{
  "balance_loss": 0.00231,
  "balance_bias": false,
  "lr_router": 0.00121,
  "norm_place": "pre",
  "rope_theta": 18900.0,
  "qk_norm": true,
  "parallel_block": false,
  "init": "normal",
  "init_std_down": 0.0,
  "beta2": 0.95,
  "weight_decay": 0.12,
  "schedule": "wsd",
  "decay_fraction": 0.591,
  "decay_shape": "cos",
  "final_lr_fraction": 0.0
}
Below are experts of layer 13 (counted from 0) of a mixture-of-experts language model. Rows are named gate (a neuron's input weights, with its number), up (a neuron's input weights, with its number), down (a neuron's output weights, with its number) and show model dimensions 0-255. Each number is 200 + 20 x the weight over its row's rms, rounded and kept within 0 to 999.
Before each expert's rows: a language model's description of what the expert responds to; "raises" lists some tokens whose logits its average output raises strongly, later layers aside. This comes from a sample of Wikipedia text that the model never trained on.

# expert 48
What it handles: Numbers and digits. Digits, thousands commas and year starts in numbers, money amounts and dates, such as the comma in $2,000,000 and the 2 in 2007.
raises: "0", "ion", "aries"
gate2,209,195,223,186,179,172,232,219,194,193,169,209,200,216,188,182,221,200,184,173,184,194,206,175,190,176,195,197,220,210,164,165,227,203,204,198,200,201,192,204,197,198,189,187,207,205,173,188,173,246,216,198,191,231,213,175,230,156,210,174,201,198,162,187,209,187,191,247,191,231,215,175,175,225,199,168,214,185,213,186,235,223,200,203,197,192,215,169,175,183,228,195,209,222,175,191,211,201,233,234,191,158,232,184,178,201,184,171,172,226,182,183,187,182,189,196,190,191,217,207,209,209,191,222,188,258,216,207,195,220,175,187,204,190,180,199,212,170,235,219,200,187,191,182,207,196,199,198,251,192,205,205,177,182,196,195,171,191,195,177,213,203,206,196,245,220,200,220,169,221,187,171,233,229,218,199,188,171,197,183,226,211,186,167,203,239,191,218,225,192,205,217,207,215,212,216,204,158,217,181,176,194,207,205,175,221,226,145,226,226,167,190,198,185,216,207,175,199,202,178,179,194,195,223,207,183,204,199,210,204,175,198,188,216,209,180,214,224,194,227,221,171,171,237,177,183,202,157,180,228,195,220,208,191,171,179
up2,218,216,206,176,246,208,197,212,218,147,178,190,187,204,186,229,182,197,182,202,199,212,183,190,178,198,193,193,233,225,197,182,187,182,197,175,201,207,175,175,208,235,215,234,211,188,189,204,183,207,193,174,229,194,191,242,200,213,177,228,200,187,222,196,164,195,196,209,233,191,211,211,172,207,213,225,233,182,175,163,173,234,212,173,208,143,201,204,221,207,209,228,203,160,189,178,193,174,212,214,211,213,193,208,198,205,184,161,209,188,220,186,166,206,164,205,225,209,228,172,244,214,232,161,215,215,159,203,198,221,222,199,190,215,215,194,177,208,194,196,211,172,228,234,211,178,200,191,208,208,210,203,202,201,173,212,180,229,206,211,202,198,223,197,182,199,208,212,203,208,189,215,217,186,213,222,179,193,187,198,192,210,166,205,212,221,202,220,179,185,196,203,189,205,200,200,242,182,224,209,174,213,166,210,179,169,263,222,194,214,181,210,168,163,185,228,184,198,185,193,198,192,239,199,255,176,213,201,200,186,194,200,235,217,210,223,187,178,174,204,213,166,220,220,221,204,202,180,206,168,199,197,196,180,245,211
down2,214,198,181,203,191,186,167,209,189,190,197,188,190,207,224,188,190,211,226,190,182,179,194,188,181,199,196,230,227,235,203,191,212,161,200,227,220,201,188,178,199,206,206,203,165,187,201,191,215,220,212,173,200,205,222,203,204,186,210,182,192,189,207,216,203,223,204,224,184,176,177,212,226,203,203,184,140,192,206,168,184,174,219,187,251,173,190,184,165,191,244,205,208,206,195,211,201,170,241,188,185,205,180,208,173,220,198,206,201,236,237,199,146,193,237,173,224,257,202,184,188,222,206,199,224,216,215,186,187,228,204,195,172,237,178,196,201,187,206,185,207,172,211,218,220,182,253,194,196,166,234,208,185,194,199,191,199,225,193,203,186,179,185,175,198,210,180,201,183,201,223,236,197,166,177,222,179,191,185,170,197,176,205,204,211,231,156,200,187,207,227,230,212,170,196,224,180,221,195,233,215,183,149,208,208,225,197,217,203,258,181,213,162,217,186,171,187,222,212,206,199,165,199,188,194,205,243,204,211,166,217,196,201,217,208,176,220,204,215,193,210,197,203,171,226,196,187,186,209,195,203,208,207,199,201,222
gate3,204,173,201,194,176,177,174,162,220,200,237,184,182,207,175,185,210,213,191,203,222,187,163,219,226,157,159,200,197,203,156,203,216,189,186,210,219,198,218,204,156,191,179,218,181,173,198,166,214,190,202,206,190,199,189,193,199,212,202,208,242,238,224,177,203,227,167,227,205,196,215,168,195,212,170,218,187,174,199,207,216,203,208,178,215,223,194,227,178,179,219,194,189,198,208,199,190,209,164,213,217,185,206,193,171,170,181,205,186,173,185,168,198,187,201,202,186,212,200,170,182,227,170,180,225,210,158,208,198,189,180,212,203,198,184,196,213,228,219,179,199,217,185,173,194,189,201,189,199,221,259,199,222,198,225,228,224,158,203,182,166,190,183,237,215,208,184,161,211,192,226,185,177,163,186,211,180,219,203,182,205,225,196,187,199,206,216,222,232,206,186,193,162,204,212,187,247,155,172,219,194,201,202,224,170,200,180,224,234,171,217,187,203,200,174,215,190,239,213,183,211,152,227,183,171,180,219,185,191,189,207,209,197,183,163,203,198,204,200,193,192,218,240,193,217,196,188,191,171,189,208,199,205,193,202,226
up3,183,169,184,202,155,208,200,213,197,210,222,184,183,225,191,189,182,222,195,186,183,189,150,216,168,191,152,240,171,224,194,226,208,165,189,228,208,242,177,228,238,194,218,188,195,184,178,194,180,180,230,229,211,233,223,211,204,195,183,192,217,227,201,220,229,216,205,229,222,181,211,179,199,197,158,199,197,199,208,197,190,195,225,190,197,196,199,222,196,212,220,195,240,170,194,190,207,243,194,221,191,200,217,212,213,201,183,226,174,201,217,205,203,194,204,159,183,189,174,201,172,233,153,218,240,190,222,222,194,187,210,208,190,208,188,170,208,242,233,181,163,207,214,214,201,207,203,167,174,182,230,181,202,169,209,205,206,169,228,171,199,208,202,202,207,207,199,177,195,209,221,196,198,184,185,180,185,220,235,198,189,183,192,209,191,223,224,207,201,196,217,191,185,202,203,187,201,185,220,184,209,183,202,164,206,175,188,234,226,196,213,200,207,229,220,204,193,211,172,226,214,190,214,172,175,209,208,215,199,193,170,213,183,180,169,171,154,210,213,178,215,210,241,169,182,204,213,177,167,199,217,152,222,202,224,193
down3,199,188,194,204,194,215,211,184,185,198,204,232,188,176,198,195,211,203,214,210,185,241,177,217,190,226,203,164,226,188,189,225,209,207,217,207,191,193,197,177,183,209,201,204,177,205,178,213,221,173,208,214,177,210,174,221,212,199,207,198,171,231,182,175,179,176,184,207,211,200,234,177,170,161,194,205,193,200,217,198,173,210,240,184,224,184,168,210,190,168,185,214,198,200,202,213,230,244,219,234,219,214,167,168,208,157,205,203,213,205,191,188,246,208,182,229,214,179,187,174,169,206,179,186,219,208,216,218,188,246,212,208,215,175,196,177,210,244,213,207,178,211,213,215,187,222,202,183,197,232,198,214,228,197,189,161,161,170,189,204,214,195,199,205,214,225,179,172,173,214,207,209,229,186,182,182,163,191,185,219,217,179,190,169,199,214,227,223,179,171,202,228,230,229,197,220,204,229,159,171,216,174,231,185,209,205,161,215,194,194,196,222,171,199,217,167,182,199,203,169,206,178,192,189,200,218,175,207,201,217,184,243,233,238,147,205,187,225,201,208,216,215,205,188,216,203,230,202,216,183,206,205,162,187,200,192
gate4,167,195,215,182,236,205,197,169,182,209,161,207,201,218,181,185,197,158,190,203,231,212,223,186,246,193,198,206,180,224,186,202,167,176,182,209,193,188,172,200,199,206,223,201,208,219,199,182,209,233,206,239,191,212,209,201,230,205,197,164,199,190,194,235,194,172,186,191,205,206,195,166,211,201,184,236,196,200,186,191,222,198,198,169,212,177,170,230,253,198,180,207,211,176,235,221,224,175,209,179,187,199,202,228,181,197,238,174,219,210,192,191,211,210,222,183,222,173,204,250,191,208,204,181,207,173,201,175,155,180,200,236,201,230,199,192,179,202,201,205,218,209,182,183,212,218,219,189,189,202,176,188,181,203,179,200,188,158,186,222,228,197,144,205,169,217,166,196,201,186,168,173,191,189,220,205,242,196,185,215,206,167,205,220,219,182,177,218,219,203,221,204,229,188,223,191,191,193,195,239,180,193,213,188,156,207,220,189,231,185,209,201,224,195,169,220,191,216,189,189,209,214,205,210,199,190,200,216,208,210,225,193,203,209,198,146,201,173,176,186,212,205,201,174,215,204,174,192,240,217,237,205,248,194,213,224
up4,231,188,186,205,188,233,222,222,194,225,223,200,200,187,181,232,201,184,204,197,179,198,190,193,142,205,184,231,198,175,229,206,169,179,193,217,220,224,193,202,173,201,153,219,221,191,211,202,219,170,180,206,198,210,214,222,186,217,193,189,227,238,176,206,202,237,181,215,214,187,188,185,186,207,184,218,197,188,185,189,202,192,217,219,198,197,205,205,221,205,198,219,157,225,127,164,169,220,192,182,209,209,185,215,197,182,184,212,222,200,194,188,203,207,181,193,209,203,188,175,222,215,174,202,217,210,203,230,205,232,175,167,202,212,197,225,180,198,193,184,174,224,199,221,179,204,186,205,187,220,183,200,203,209,218,190,192,233,236,176,205,218,261,220,188,207,198,180,201,207,187,224,221,178,172,215,204,212,219,213,155,218,191,204,232,196,235,205,201,192,183,196,200,235,157,216,206,212,215,168,209,196,191,185,174,210,188,191,205,248,229,231,196,186,218,197,236,198,212,196,207,216,223,226,253,188,191,190,185,212,195,197,183,211,182,232,190,189,172,214,141,213,237,228,195,200,211,214,181,207,171,210,170,176,193,200
down4,181,194,200,230,194,170,179,205,202,184,212,180,210,223,183,190,210,192,191,214,176,210,198,197,190,187,193,215,200,191,191,214,185,199,217,211,171,189,202,194,178,209,207,181,213,181,180,202,211,162,210,208,205,206,238,225,211,169,187,188,193,220,225,225,217,198,188,177,207,239,162,186,199,208,214,177,210,215,192,200,181,198,198,169,218,189,193,201,236,206,197,270,212,205,185,229,215,195,181,189,230,204,210,167,177,180,237,195,179,223,179,211,191,202,171,217,227,155,180,223,167,227,160,226,210,189,186,207,197,198,241,205,172,217,234,201,206,168,208,224,211,187,211,199,189,180,215,209,226,250,153,184,189,199,221,157,172,220,240,208,211,218,195,204,199,226,194,183,199,185,182,158,203,253,154,167,184,202,208,175,196,210,187,177,234,223,210,190,177,189,210,187,226,192,166,213,222,198,224,176,201,205,201,207,218,196,199,190,191,222,188,170,192,204,184,209,165,184,154,204,199,221,200,205,198,202,227,227,163,220,229,187,220,201,178,187,217,206,170,209,165,207,182,184,201,185,217,189,172,227,176,193,224,195,195,213
gate5,195,181,235,208,208,208,214,163,179,219,175,219,195,206,195,169,214,203,179,173,160,202,219,199,198,192,175,206,190,214,188,173,188,211,195,176,201,185,174,194,207,238,209,183,227,190,173,220,213,240,154,163,204,209,195,202,253,206,182,216,184,209,197,198,180,185,213,203,233,194,170,146,198,200,239,176,220,207,220,167,214,216,192,190,218,221,187,196,181,226,207,190,228,198,196,172,204,204,189,184,216,220,228,215,175,199,164,194,214,209,166,213,184,200,195,208,186,190,178,201,196,203,212,203,207,232,200,189,214,171,202,208,193,191,209,226,227,206,228,213,166,191,192,202,191,201,196,157,229,188,178,189,207,175,228,157,199,205,218,185,211,193,181,202,225,187,169,238,215,228,189,183,205,217,203,187,208,182,218,191,218,137,213,204,192,238,176,216,181,202,181,188,199,235,216,199,189,184,184,223,157,221,191,190,230,193,207,230,180,199,207,202,208,211,175,183,221,191,169,181,167,185,178,203,196,185,183,204,218,262,162,206,206,213,205,194,203,238,216,194,226,214,163,194,178,180,206,199,237,229,185,185,233,210,208,198
up5,194,196,215,256,215,219,219,222,179,176,199,204,197,253,201,221,188,166,219,231,240,209,208,197,229,202,211,185,209,213,191,160,194,204,220,195,209,188,229,192,194,215,185,163,229,173,195,198,197,199,213,197,208,231,223,182,170,212,180,186,219,188,222,166,201,182,217,174,188,206,186,183,214,173,194,185,208,181,217,205,193,218,216,201,205,200,194,203,195,190,176,177,222,203,213,208,182,182,216,169,164,183,188,176,173,174,218,212,215,260,223,181,200,205,211,233,223,199,224,224,212,196,202,185,213,231,182,238,170,193,222,177,178,215,203,228,209,203,213,239,209,206,190,197,164,202,176,192,164,249,191,221,175,209,185,200,175,181,148,207,178,175,225,180,199,200,185,209,227,199,240,156,192,178,192,222,230,188,211,179,197,224,197,192,177,206,173,224,223,212,228,179,168,219,218,245,208,181,207,188,207,226,215,200,171,161,219,199,202,203,216,192,187,153,184,190,188,184,191,220,217,191,239,184,195,201,217,182,174,186,212,181,198,200,197,192,216,207,195,169,216,165,192,190,189,187,211,186,186,180,208,214,190,209,190,209
down5,186,202,181,186,185,192,202,190,192,195,202,220,181,212,189,153,208,229,199,235,231,188,174,161,195,217,188,196,204,173,198,205,175,187,222,171,173,204,216,216,188,194,185,192,192,201,225,187,268,208,209,163,196,180,205,184,237,198,228,193,218,215,211,206,220,237,184,203,214,199,233,212,186,216,182,203,188,225,194,217,234,203,171,224,191,184,214,253,203,178,205,197,193,214,191,207,186,181,203,223,180,168,202,205,182,192,190,221,179,221,218,215,204,184,191,199,183,212,199,194,210,179,187,185,169,215,215,189,224,200,214,205,202,216,196,216,206,169,187,181,216,204,170,227,240,181,202,197,162,218,182,201,183,203,167,205,158,197,192,196,186,196,259,213,219,203,144,204,214,179,213,214,199,187,187,199,212,225,202,210,170,213,207,229,204,251,200,164,180,213,209,229,177,155,217,184,179,200,222,174,206,190,178,188,176,171,183,181,193,191,141,216,182,178,143,215,185,229,171,201,210,206,203,198,217,175,230,199,199,201,207,187,202,220,187,162,170,189,191,195,229,195,219,191,220,165,191,198,188,197,208,214,177,189,187,196
gate6,183,227,236,220,197,221,178,180,179,234,181,174,182,171,183,200,203,208,210,197,199,214,208,201,203,210,217,199,252,197,193,172,202,176,175,212,179,254,195,218,143,220,204,204,201,233,180,200,181,176,204,239,199,211,188,211,192,181,191,197,191,208,220,200,194,157,177,197,202,179,213,182,198,202,181,208,168,188,238,206,200,182,206,175,167,180,229,224,188,191,197,188,204,207,186,220,206,208,180,208,191,188,190,225,199,144,208,195,216,181,178,200,220,187,183,200,196,192,219,154,221,225,193,194,203,197,220,218,197,190,219,221,178,182,195,202,205,185,192,154,226,234,191,212,209,184,205,228,208,209,183,166,188,235,192,202,198,213,212,185,234,247,206,230,177,215,216,164,204,205,195,207,193,159,197,217,206,198,184,252,213,210,196,199,191,190,189,182,219,212,197,195,205,205,200,203,222,202,217,223,223,187,195,230,200,208,187,154,176,206,229,200,184,237,203,173,201,239,188,188,155,197,239,213,238,188,176,197,179,226,202,200,225,196,244,176,229,175,233,198,225,224,196,189,211,186,163,185,209,196,167,178,197,206,218,210
up6,205,194,197,214,196,244,195,223,178,215,166,226,199,171,209,202,246,232,175,177,156,216,236,199,218,196,209,180,217,193,187,175,203,178,189,234,248,187,180,189,179,199,198,210,228,194,220,215,188,198,207,202,218,192,238,205,193,175,197,224,205,210,160,190,184,171,204,233,190,202,206,199,211,193,208,182,194,198,176,218,183,182,214,173,175,173,244,210,168,166,216,199,201,180,195,195,214,195,208,207,217,195,177,217,209,188,208,212,191,180,216,169,187,205,182,227,218,218,220,188,203,198,185,173,178,196,221,222,221,162,200,197,205,197,200,207,214,169,178,181,203,236,217,188,168,177,203,190,209,182,226,218,210,213,187,201,165,231,203,220,198,213,181,181,201,211,222,187,216,220,177,213,181,240,195,217,168,227,240,209,235,176,197,203,179,174,204,182,176,174,196,225,227,205,216,241,205,193,150,216,183,250,216,214,198,205,186,157,201,219,236,221,191,198,210,178,198,235,178,232,205,207,220,187,222,201,189,187,177,177,224,226,177,164,198,210,203,170,188,199,201,173,205,188,253,177,195,181,198,196,176,203,205,207,220,200
down6,229,224,219,227,184,197,217,196,175,191,200,196,194,144,216,200,213,150,205,198,213,204,196,186,202,180,180,185,215,184,217,206,189,230,179,247,205,170,203,192,232,202,215,227,201,205,188,189,216,211,192,191,173,208,200,188,192,190,208,229,225,200,217,216,224,194,201,256,214,229,189,172,177,224,173,190,195,204,211,176,237,198,195,254,186,198,199,261,206,194,191,208,228,223,171,189,205,208,235,215,172,213,208,176,213,190,215,193,165,208,194,229,231,190,226,195,259,196,209,199,200,190,209,197,206,200,223,207,177,210,191,191,199,215,148,197,200,176,216,209,168,209,214,177,192,229,212,216,199,209,204,172,191,201,232,194,184,215,169,191,209,207,229,198,187,201,200,210,203,210,202,204,214,196,169,197,206,172,173,203,210,204,233,236,213,182,202,164,165,203,185,190,205,207,197,167,195,215,217,198,227,180,232,201,235,166,205,171,176,218,180,173,177,216,183,183,239,221,217,220,206,200,223,212,187,216,188,186,177,209,214,182,207,200,202,194,202,199,227,136,199,201,215,196,209,184,168,217,199,159,198,190,169,197,219,237
gate7,159,230,205,218,158,183,207,153,176,232,198,168,213,221,209,176,202,201,195,204,179,194,194,192,160,204,196,258,180,205,212,195,219,188,199,178,174,205,189,206,186,184,223,199,206,198,193,191,235,206,200,223,211,198,212,191,211,196,200,191,235,207,202,209,240,204,183,161,225,208,222,175,186,210,214,213,211,193,148,174,190,197,180,187,244,204,167,201,232,212,181,193,194,213,186,229,177,187,205,141,194,193,198,211,219,155,177,215,221,199,243,211,204,206,225,215,185,212,185,200,185,223,186,219,200,175,226,225,204,203,198,180,213,195,197,219,200,210,196,222,197,207,231,214,190,210,183,169,221,181,172,210,202,184,219,165,168,200,181,209,243,194,192,228,182,181,175,213,257,207,171,209,216,201,180,193,197,217,185,227,212,200,233,180,212,231,188,243,160,184,205,217,207,213,210,189,206,189,207,199,239,209,212,180,186,223,204,227,215,212,179,218,192,222,208,233,221,195,176,225,194,178,230,185,218,206,186,184,220,218,189,174,176,195,181,186,202,148,177,226,188,173,217,192,184,183,218,192,190,196,204,200,182,199,200,182
up7,188,197,181,199,190,218,175,188,186,193,198,147,170,225,210,189,211,165,210,184,200,172,198,205,210,253,197,209,225,200,177,221,182,203,206,242,234,219,145,175,226,186,202,183,214,184,181,198,224,248,172,205,183,181,181,223,224,221,188,165,229,207,210,224,180,207,223,194,227,221,206,141,186,196,225,192,203,184,196,207,208,167,220,186,223,219,190,213,177,195,173,207,201,216,202,171,193,193,183,190,197,180,189,199,219,172,227,223,206,200,214,198,193,206,206,208,223,187,205,169,182,217,179,217,188,194,185,179,196,200,181,185,222,207,203,192,191,175,203,154,184,209,203,233,184,202,201,193,167,230,232,205,207,189,171,184,184,201,230,152,194,171,248,186,170,201,224,206,195,194,209,177,169,195,184,221,190,193,193,222,177,166,197,193,251,202,182,183,183,184,185,195,194,216,200,231,180,195,177,176,220,196,210,225,233,190,189,195,210,240,158,204,197,226,211,206,197,177,219,182,192,212,202,206,213,164,189,212,204,195,208,191,195,229,227,181,224,201,205,216,159,227,192,151,186,203,213,189,189,213,202,189,218,213,198,235
down7,179,177,193,206,182,146,213,187,196,203,179,200,174,225,187,200,197,208,191,244,196,230,188,165,209,240,201,211,211,187,175,176,198,234,225,223,204,227,172,244,196,199,202,204,222,199,208,162,185,194,182,196,201,224,168,207,225,235,178,187,186,225,196,196,188,219,236,201,139,205,192,201,231,175,212,211,189,205,177,194,200,223,208,208,227,147,179,208,186,203,197,188,199,189,219,230,197,230,205,207,188,194,186,188,197,193,229,186,249,208,154,176,217,220,240,208,228,230,189,209,186,202,197,190,188,200,187,201,158,199,202,184,190,180,179,212,222,190,212,229,204,202,212,246,210,192,214,217,196,222,183,192,168,238,207,189,218,210,229,207,197,176,209,226,212,187,177,204,210,210,205,160,214,177,193,236,173,224,198,170,204,194,206,233,218,195,177,198,222,173,225,205,244,188,183,213,221,196,206,182,210,188,198,208,190,179,203,173,196,188,215,164,203,194,168,208,213,198,188,202,183,155,203,203,195,197,177,217,253,187,201,184,215,205,201,197,235,192,197,192,218,191,199,266,215,176,218,200,211,198,197,204,192,222,191,199
gate8,193,231,193,216,202,218,174,195,130,171,207,180,211,213,175,197,198,203,208,222,197,220,196,159,189,180,208,203,228,183,178,164,219,179,206,221,209,196,193,180,204,199,184,177,191,229,191,197,217,185,184,203,184,190,229,152,199,222,177,198,231,235,190,220,192,165,204,174,248,197,180,185,223,186,210,175,166,183,181,198,204,175,231,207,174,196,181,154,182,195,223,217,216,173,227,183,225,170,211,198,200,226,177,188,201,204,167,174,197,194,205,204,181,201,174,207,191,200,182,158,211,189,199,205,231,202,193,188,194,195,211,186,173,185,227,194,199,177,180,219,235,209,227,191,229,213,202,224,201,205,184,250,192,217,178,192,200,224,205,211,196,185,186,194,222,196,215,227,225,211,185,220,174,205,215,203,185,188,196,191,230,157,184,225,211,258,199,238,216,194,199,180,179,192,219,238,196,194,216,171,169,204,185,215,168,177,191,183,227,196,210,176,210,175,178,244,180,198,219,214,196,221,244,183,187,200,180,204,200,206,193,204,187,182,204,219,192,177,168,226,198,169,218,178,177,198,202,182,181,175,201,237,193,178,205,204
up8,221,224,206,209,228,178,205,199,207,162,228,213,172,185,209,184,204,194,199,195,209,216,178,239,214,186,191,196,227,230,177,231,200,205,197,202,190,202,202,204,197,212,213,178,199,199,185,181,218,220,195,168,209,198,188,191,211,166,201,178,214,205,177,189,200,208,203,227,237,248,190,210,191,187,217,180,234,188,214,220,182,175,177,226,214,212,232,197,192,193,173,211,186,210,228,196,193,196,210,209,201,167,242,187,167,218,175,209,187,190,210,196,216,204,207,199,175,189,230,199,223,214,195,228,187,212,220,177,215,193,189,185,201,190,188,208,209,200,174,188,164,171,180,169,181,178,190,235,196,202,201,199,259,178,197,194,220,219,181,207,189,192,252,186,229,198,205,189,209,205,219,190,202,220,208,229,187,185,192,192,183,180,199,164,176,228,210,203,204,191,220,222,199,209,211,211,177,188,202,164,186,184,247,218,216,176,195,174,247,211,187,219,176,191,184,228,165,191,207,186,176,201,212,185,150,182,212,209,194,184,228,175,221,208,175,180,217,201,243,170,271,204,149,225,163,177,196,182,198,204,234,192,199,239,208,196
down8,218,197,189,246,171,172,203,213,208,161,176,233,146,214,206,210,151,189,186,180,210,176,196,185,208,224,179,226,197,224,197,206,191,183,213,202,203,246,181,204,216,213,200,175,166,184,220,194,223,219,192,171,212,210,198,179,195,196,182,189,204,199,194,185,218,210,214,206,177,189,217,249,175,199,182,207,181,178,192,204,231,205,163,240,225,213,228,194,180,212,205,223,215,213,239,179,168,159,223,173,211,209,263,192,185,184,183,174,230,236,201,212,190,245,193,197,217,220,175,203,165,218,214,204,233,191,199,198,205,223,201,181,184,219,211,183,203,159,193,195,202,194,198,197,190,177,219,213,196,174,208,206,228,180,205,166,198,205,199,191,171,172,186,209,236,208,205,196,216,207,222,212,252,197,196,216,179,186,213,220,227,192,201,200,226,194,170,230,175,188,201,239,191,196,167,204,167,192,198,192,189,191,218,144,178,176,177,174,216,198,188,191,221,210,203,200,221,171,215,195,215,208,171,201,196,170,203,181,214,195,206,222,226,199,174,203,195,186,233,214,170,212,206,198,204,196,198,202,212,211,202,175,208,173,188,186
gate9,208,185,253,155,220,170,198,192,173,208,194,194,206,154,204,202,212,207,226,172,230,232,193,195,222,181,182,191,201,175,170,199,206,200,222,211,187,226,220,198,222,218,189,210,203,220,182,192,201,196,213,201,207,227,207,195,211,179,193,185,200,217,219,180,208,197,213,179,164,196,204,213,210,208,188,200,209,230,201,187,203,183,191,170,201,181,220,174,211,196,190,195,179,230,191,194,222,197,196,180,233,210,190,226,191,163,193,217,193,200,206,216,181,200,206,164,233,214,205,175,205,234,157,215,158,202,169,196,158,227,178,212,182,211,174,192,163,244,215,164,179,188,205,180,214,203,179,193,201,268,202,204,223,188,175,197,186,184,255,143,175,232,211,242,191,192,223,229,192,235,196,210,225,201,225,213,204,197,213,221,187,163,193,212,209,247,195,187,199,213,163,203,212,204,196,175,182,213,196,210,196,209,165,162,185,198,209,162,187,210,194,189,175,198,201,193,213,168,168,208,207,162,211,203,223,192,221,219,191,213,180,229,213,227,199,214,199,214,218,225,214,206,209,196,206,192,213,179,219,185,182,200,221,173,216,198
up9,204,230,178,210,188,220,160,206,204,167,221,192,214,217,182,195,175,206,214,198,186,211,179,205,162,198,201,172,186,206,223,219,196,214,179,200,213,152,212,231,209,198,162,157,218,198,208,208,191,197,159,176,171,182,200,234,205,169,201,231,205,186,168,204,194,221,220,239,191,182,171,203,179,222,202,207,202,178,194,174,188,229,206,188,169,258,188,197,234,227,174,175,210,193,167,202,175,179,190,193,201,206,202,201,220,224,196,191,172,197,200,182,206,202,169,200,191,174,235,229,217,175,246,230,248,221,212,211,212,207,217,204,206,176,158,220,192,180,164,223,227,202,228,212,211,216,231,223,195,198,245,198,196,195,219,214,236,212,192,206,187,215,208,180,194,207,169,200,198,160,196,202,191,198,195,213,200,205,201,198,176,227,229,188,188,199,193,216,197,178,226,206,191,147,221,218,200,204,221,209,236,182,200,206,194,175,230,200,202,232,178,159,176,228,212,169,187,216,207,195,189,212,206,180,163,195,190,205,238,183,192,184,179,195,193,201,221,198,222,188,198,218,179,204,186,191,182,223,184,197,232,190,203,220,174,181
down9,191,195,200,185,231,198,238,248,193,183,215,210,195,188,206,174,189,188,206,210,188,224,197,208,179,199,192,174,209,185,234,224,232,213,215,191,170,166,217,246,214,214,233,211,205,202,191,170,215,225,184,200,169,204,194,214,213,213,202,194,185,231,219,186,221,196,171,213,231,237,205,201,200,177,187,193,233,210,207,205,200,209,187,204,173,215,206,143,206,184,184,209,222,198,184,217,214,230,203,190,214,213,189,189,220,167,203,149,214,199,186,203,220,186,204,218,190,153,179,188,229,213,180,173,217,201,225,199,212,181,206,205,214,203,200,236,196,222,199,195,173,185,209,204,203,207,208,192,197,212,203,210,167,227,202,201,184,178,169,205,223,184,199,210,187,180,180,223,201,177,214,178,194,194,221,172,208,201,170,221,228,214,227,186,179,205,215,180,208,238,206,181,227,221,174,188,216,225,224,217,186,178,235,184,193,197,181,191,182,156,177,170,209,123,177,188,193,205,233,207,160,220,216,216,150,250,197,184,207,190,195,185,197,228,219,213,204,211,200,208,208,172,205,209,168,238,168,217,200,187,190,190,159,193,190,192
gate10,209,200,190,169,249,173,199,240,231,215,200,203,207,160,196,206,201,206,208,158,207,211,205,225,192,202,217,204,190,189,183,202,195,178,201,183,187,205,212,184,191,212,245,246,214,185,212,158,176,207,203,203,180,220,195,197,199,180,211,225,178,214,188,193,200,214,176,234,226,196,228,186,216,208,223,183,201,212,192,220,204,208,145,227,193,211,188,186,188,187,181,237,169,198,210,196,188,203,182,216,195,214,198,174,168,227,182,164,223,191,207,164,189,197,176,229,171,215,215,200,207,205,245,173,191,210,209,189,226,212,176,204,149,217,211,216,216,197,210,207,200,211,213,213,205,195,171,182,216,192,190,177,212,230,181,205,201,229,187,211,219,192,183,192,239,201,203,247,211,251,210,206,188,181,236,204,195,184,227,187,236,213,149,207,178,180,184,196,180,174,188,208,199,183,172,206,204,157,180,232,202,192,239,172,187,213,242,209,179,207,243,195,189,169,199,200,225,217,224,197,158,218,238,229,195,201,226,210,209,199,192,186,200,208,211,219,176,200,199,216,220,225,200,246,190,193,198,208,195,210,231,201,197,190,211,196
up10,212,213,217,198,216,207,187,173,227,207,208,219,181,209,190,194,171,193,177,168,191,184,236,201,209,214,214,176,195,160,207,200,200,208,165,172,211,186,222,206,191,219,213,161,219,217,213,193,169,195,183,203,228,176,218,254,230,170,198,196,185,206,221,198,178,213,189,206,205,186,194,211,162,166,220,193,198,200,215,182,233,193,230,203,192,213,224,209,204,235,252,176,231,223,219,174,205,211,191,209,198,199,201,212,225,223,218,197,189,190,190,189,188,203,206,158,242,201,199,163,223,162,194,219,213,231,210,171,194,191,201,205,210,155,153,166,185,194,201,181,202,198,172,161,208,174,189,171,191,197,184,192,192,189,171,189,212,207,201,230,176,232,214,198,199,193,207,197,215,214,213,157,225,250,180,199,236,190,215,197,208,218,206,182,160,196,202,173,262,215,172,197,217,177,205,227,203,197,193,206,196,192,221,192,233,195,210,212,174,214,234,206,192,215,205,184,206,183,200,226,193,196,208,204,193,200,207,166,204,217,188,206,202,212,221,183,241,212,214,175,214,238,219,245,204,207,183,212,226,220,237,198,212,195,193,176
down10,193,182,186,179,212,203,213,205,193,246,199,214,182,232,218,177,188,208,190,191,193,200,157,179,182,211,192,182,182,178,200,208,201,233,204,183,219,201,222,199,187,186,222,200,194,181,185,212,180,176,212,168,175,176,175,224,219,163,240,199,161,179,206,196,242,224,197,180,224,216,244,236,199,218,220,194,188,184,220,225,205,181,213,212,188,205,212,210,226,208,228,176,192,196,224,205,199,252,183,229,209,211,181,183,186,162,170,178,244,195,188,155,222,150,181,214,190,211,151,198,190,213,220,202,186,215,207,213,192,202,208,173,192,163,196,201,237,204,219,221,205,186,183,202,153,209,194,197,187,213,218,205,216,225,191,214,192,196,181,189,204,209,201,177,211,203,195,200,205,210,186,210,200,196,194,198,233,199,200,204,235,212,184,168,188,188,229,212,229,206,145,196,200,187,226,160,214,140,205,213,213,188,214,206,190,221,195,242,181,191,205,185,205,197,204,193,182,220,194,184,199,227,167,202,155,191,240,184,194,221,216,192,176,200,187,195,196,204,210,195,200,215,176,169,209,215,190,234,196,249,195,228,178,205,186,223